python train.py --n_experts=64 --moe_layers=[0, 1, 2, 3, 4, 5, 6, 7] --norm="rmsnorm" --rope_fraction=1.0 --parallel_block=false --init_std_down=0.0 --optimizer="muon_variant" --decay_fraction=0.773 --final_lr_fraction=0.0
Below are experts of layer 3 (counted from 0) of a mixture-of-experts language model. Rows are named router (the router's row for the expert) and show model dimensions 256-383. Each number is 500 + 40 x the weight over its row's rms, rounded and kept within 0 to 999. Numbers have three digits each.
After each expert's rows: "comes before" lists some tokens at least twice as common just after its tokens as in all text; "gets" lists some tokens that make up at least twice as much of what it gets as of all text. This comes from a sample of Wikipedia text that the model never trained on. Tokens count by the router's weight.

# expert 31
router:451534439526576555447501509478471503492553571512515544495501535525543571438450474481470483495495459584471531423422458465480573508450485494459468515498495433545512502499559435573496466434485508517518484497498473448522446530495590546523528563520552575538537568498478456504579461545579486526571556507459521455509492485460499414417545527491521495499538471525437537463532527517473615509517
comes before: ",", ".", " of", " (", " and", ")"
gets: "y", "i", "a", "on", "ation", " University"

# expert 46
router:501527469523483489520566498560539444562466532497490452504507539491490547484537497473584602509493480516595497532484476543504530526458496447517451488551556461538606541434508436466492501455556529540454525576462489479521495525485489503474532519470547473543493513433531495515484479492565475504520521561480455504485505411502510483445557479472486452493518462432515481483455479523462565474484
comes before: "\n", "″", "′", " 0", "°", "  "
gets: " |", "%", "|", "W", "°", ";"

# expert 23
router:493525452467525496513517536520508453533502472468520489540503590461518581477464535415542488474496460574503578470508558521570567557517459502465504498466490478534516466490471477485561485514543604524512502537453477428593482543466550493504505547525523492504529532425498495528601480530472418481518502489466478439450532434512493501440458466422553489483548462432443499438506477517484457525503
comes before: " the", " a", " his", " an", " their", " her"
gets: " for", " with", " on", " \"", " at", " as"

# expert 49
router:439517486536475523504516465508511480509472509481491431523452510427429541442466480476519515490462475508537472485495487447484510497459482506451511569482557428500548428536487410484453476503555511433498495586510468395517498519475566482526550506429591496509485523514479441544516407488453463554476505537475496539464402443500523515473534447470539487514494548455444469501505504571526484538486
comes before: "\n\n", "=", " The", " He", " In", "In"
gets: ".", "\n\n", "–", "\n", ")", "{"

# expert 10
router:419533443532555495498499468520458499491482490490469504554498541487514488472461534487508547443447501581522533507469526503504480540499523492489536507547540484462563544514472465564552501495562571473514415573438442492483419562479488446572511475520571489571518503467526411514598518584511484532529481551494513491508450447511490470445538529452546448461553465449401505447557509494522514504490
comes before: "-", "up", "year", "1", "based", "19"
gets: "-", "–", "ho", "ic", " no", "d"

# expert 21
router:456549510539555536495536480483502462465553590468548454470506534513462526428487509494533475518502514576523489394362496464443534530469543502450548545499548442489503521502464509500517460519563497488454456501484462448561430526494478483537533541518508505538518544508488483567529438542459482508513518549458504461539451439456446474511552464550542475469563515416424429471511454491454529493542
comes before: "|", "-", "on", "d", "ed", "ons"
gets: "\n", "ti", "p", "w", "ir", "c"

# expert 51
router:441598459523559551504587491536495491553536508491489460483439512502508539465439496464586576506476480531466501404501455499469497499452547494530493474521558468564550465475492459514541486503535515473405475526496538492538476494490553515532527568475528467505565570483492522501504474497525439538474542581452540463424492442555507417445564491532579459474557477411516478453508460488482542613543
comes before: "=", "  ", "\n", " 1", "\n\n", " The"
gets: " |", "=", "|", ";", "\"", "S"

# expert 2
router:464530416568442537505543484534458413515512504446563452557474489490475565512463543486583525447442501511529508516458474478522512498502491517546451565554577483509524462451536515498508411498524590476483510556491435454511432515470555480480522456536518499511460497464504500498579466472521444517503543569445413471454396431491503465460473502429550481423529523509454536479497483516541567557443
comes before: "=", "\n\n", " a", "The", "See", " been"
gets: "=", " is", " was", " The", " a", " \""

# expert 12
router:470505448531498480485550470542537526527477538558469535520461481479479517399426457499489511492457468543456466435428532456447553488398467482504503569533535479461584485455484475458540497518602551418484457487452486462495428555482461538498576541509483509498504529466513562586486438513462442547536587494531431465488429466478562464465500462492564511460565491454520489510507485525493492532454
comes before: " |", "|", "-", "–", "0", "1"
gets: "–", "\n", "-", "|", ")", " 16"

# expert 20
router:434499463482518553507519496528513532531513481462513512551466551502481513494445470478501592538486515496466457499453518460495570550515517536490489555537520437521497469489493444520527446456548554559515481487520465423535396553471535464540488524427564568537539542541531424594483499522488435499542538530518501437478472454519513474444538507488553479528512433427468535426523476485496497520513
comes before: "\n\n", " The", "\n", " and", " he", " which"
gets: ",", ")", ".", "\"", "\n\n", ";"

# expert 19
router:477521469558531527511539482511528512500559474505564463530463519515495508486469468479559516523498452556533533483471526416484471577396506505560517540494592513501552442488469436526541483522499539477511475546460482502503459638501544439525580560539499464513477586457562432495542447523489532579516522511505445506521480410520518472528537514521483507497482510468522483409523503499499469551475
comes before: ",", " of", " and", ":", " in", " were"
gets: "s", "es", "ing", "is", "ers", "ies"

# expert 8
router:496546447520497525508540562455475504456492527413447466474521538498501585482483451434524514457481466487514543478474530461499608537480501525484457554518476452532506507555501515485535508412513502464467499531516523486486502514543592485508560543516552529463526530391564491504526504505505488588533518587495516474501494508419492474448564500450544465533509484458499517448509487549430516552514
comes before: ",", " and", " of", " in", " (", " were"
gets: "s", "t", "er", "al", "ed", "z"

# expert 39
router:493490410499548585506540492514512455520472532469552475495483557501525511535519507397519483534490480505524437410466431499562447505479441488431449527526543472546492465430539474467525533520518528466462477500437465447502469507472544445481513473514531499463506528453498472509489470583477498477555492470433444479483486509562447449399514493447514440488539482434415517486503457480491495532474
comes before: "|", " the", "-", "5", "000", "2"
gets: " in", "-", " In", "In", " on", "em"

# expert 17
router:418507465527504530487580492479493434590482555456537487567453510452493503410469484431542500536516488525518528505428448509504532502470494489474483534489452460478516522502516475491516476448570536435513482565472535439495459483446483499502519497512538501451472478430470533469489486540505461527502545579495417480430454488490549454509499568486518428396501479446482524454474468495490442501482
comes before: " |", "–", ";", "0", "1", "2"
gets: "–", " 0", " 2", " 1", " 3", " 6"

# expert 11
router:488544423493540495477540522525504440522501517488469506531448501523501564488440463481486544518520385499521531465490476522480506537503484475553451491557571483471516485438558406543523512412518539507468472578464488455513463538448589453507527542550546476499514498470572488517502442525503430506508540522488500481492443447516502435447522506473544495466478448454466494419550477480501491494495
comes before: "\n", "=", "  ", "\n\n", " first", " city"
gets: " the", " |", "=", "|", " =", " The"

# expert 7
router:426514471511493559495603526503499409526532585477457515455420487531534504475503463505532563533475381533536498409432464467492503510488516523511502512538554402519575524448555450537519526436528530483446509571421469487525529513453525530537581517500591500516515553473531480514532463534507460547543526539469507479426526416520453503445545461485507440442550497415464527462514535473489550524473
comes before: "\n", "  ", " 0", " 1", " 2", "|"
gets: " |", "|", ";", "  ", " 0", "ly"

# expert 58
router:429552425518488527494519448490489523512526493536525507525458490447522540509493491441570502425531500502484456473468536463443534507488554528506533511529499480557541415442523435485531469468539479485504469584499511422511446555455542466504497542500581595593559520442520439523532457511475436487561503556453489407531467436483531462462570509520507476475541448433455530438496503445525575594507
comes before: "=", "The", "In", "\n\n", "19", "born"
gets: " (", "\n\n", " that", ".", "\n", " \""

# expert 60
router:393560466548524535482554454527496435477486509453554470574431487499479474467450484462500505521481490514487513460495505490422543551444530482481537537510488443496499494446579508506616453457486505443512419538530504486509483583520533402503566571522560480513547557508540483533567471505528505488545530488476437443517406455494483477477486470394516478484497459502484554470512476544485503514495
comes before: "\n", "  ", "-", " \"", " Nominated", " 1"
gets: "|", " |", " for", " –", " Award", " at"

# expert 27
router:493543443542507525506571523522479498544515494482481429557497477474537555483468499489600584465468427568504536410422474480466532541476502505476525545551547459459509472503461456500507425432502535507508452523438490398519442478519601490530477523491567543546521505470580544510494488486475504574531533584466515448454462480436478463466512491497469461510523466489491587469505463506459545536504
comes before: " the", " be", " a", " his", " have", " their"
gets: " to", " from", " on", " in", " of", " at"

# expert 55
router:407482458558561481515498516503537511532567554445482529458482548490468553459531501485487512464513450491538491494495505460442498513488514525491484478509524476536513410472497491474473483441470506510393494492446444515561495518447609504571541537530507503561488571527485514580469422554522488567562511504452459496523494488517497500481531482440511488446576452486466547449544433441441541614455
comes before: ".", ",", " |", ")", " century", "%"
gets: "d", "y", "0", "5", "h", "7"

# expert 16
router:430523491508454527480563457561473515480468530514504470532463567478488556447456484489557547476488481540523534490418462484519504521467484557564490552556536489547470462481464481459479428477497494497434432527505505479464475553469522467543544519507513512479552543516576500541494480555533538561560518483444462435471474447487531408508562521499495494524531478459497513449509404489506502547524
comes before: "\n\n", "-", " The", "=", " In", " It"
gets: ".", "\n\n", "\n", "-", "=", " ."

# expert 37
router:441514447504551557530541540511512467543520513526527499542458531457518546491430496441550503521459502460502554401463466431531515501465464500529489513479549489546542448459503501510515493475567526491450493531421473496502478479416509476482507539506542540482547548464529485503485488582503513515538488563492471520549440339505479505475509488475503439401516461436506533480521477490502548487522
comes before: " |", ".", "%", ";", ")", "–"
gets: "1", "0", "2", "3", "4", "6"

# expert 22
router:421592480508467567500554495450408495500530505539539435451471534470471490437457494438539547481528544449503536449445441516473508472420534590440510543526506460509521504501512486480572534494540542428465490575449514468472456519432532468510480511462578504507586530479477493521525501546541469538505560581476465457479455436479478450469591503501550453503564515453546541395509501484529573537557
comes before: "-", "\n", "  ", "|", "=", " %"
gets: " |", "\n", "|", ";", "\n\n", "°"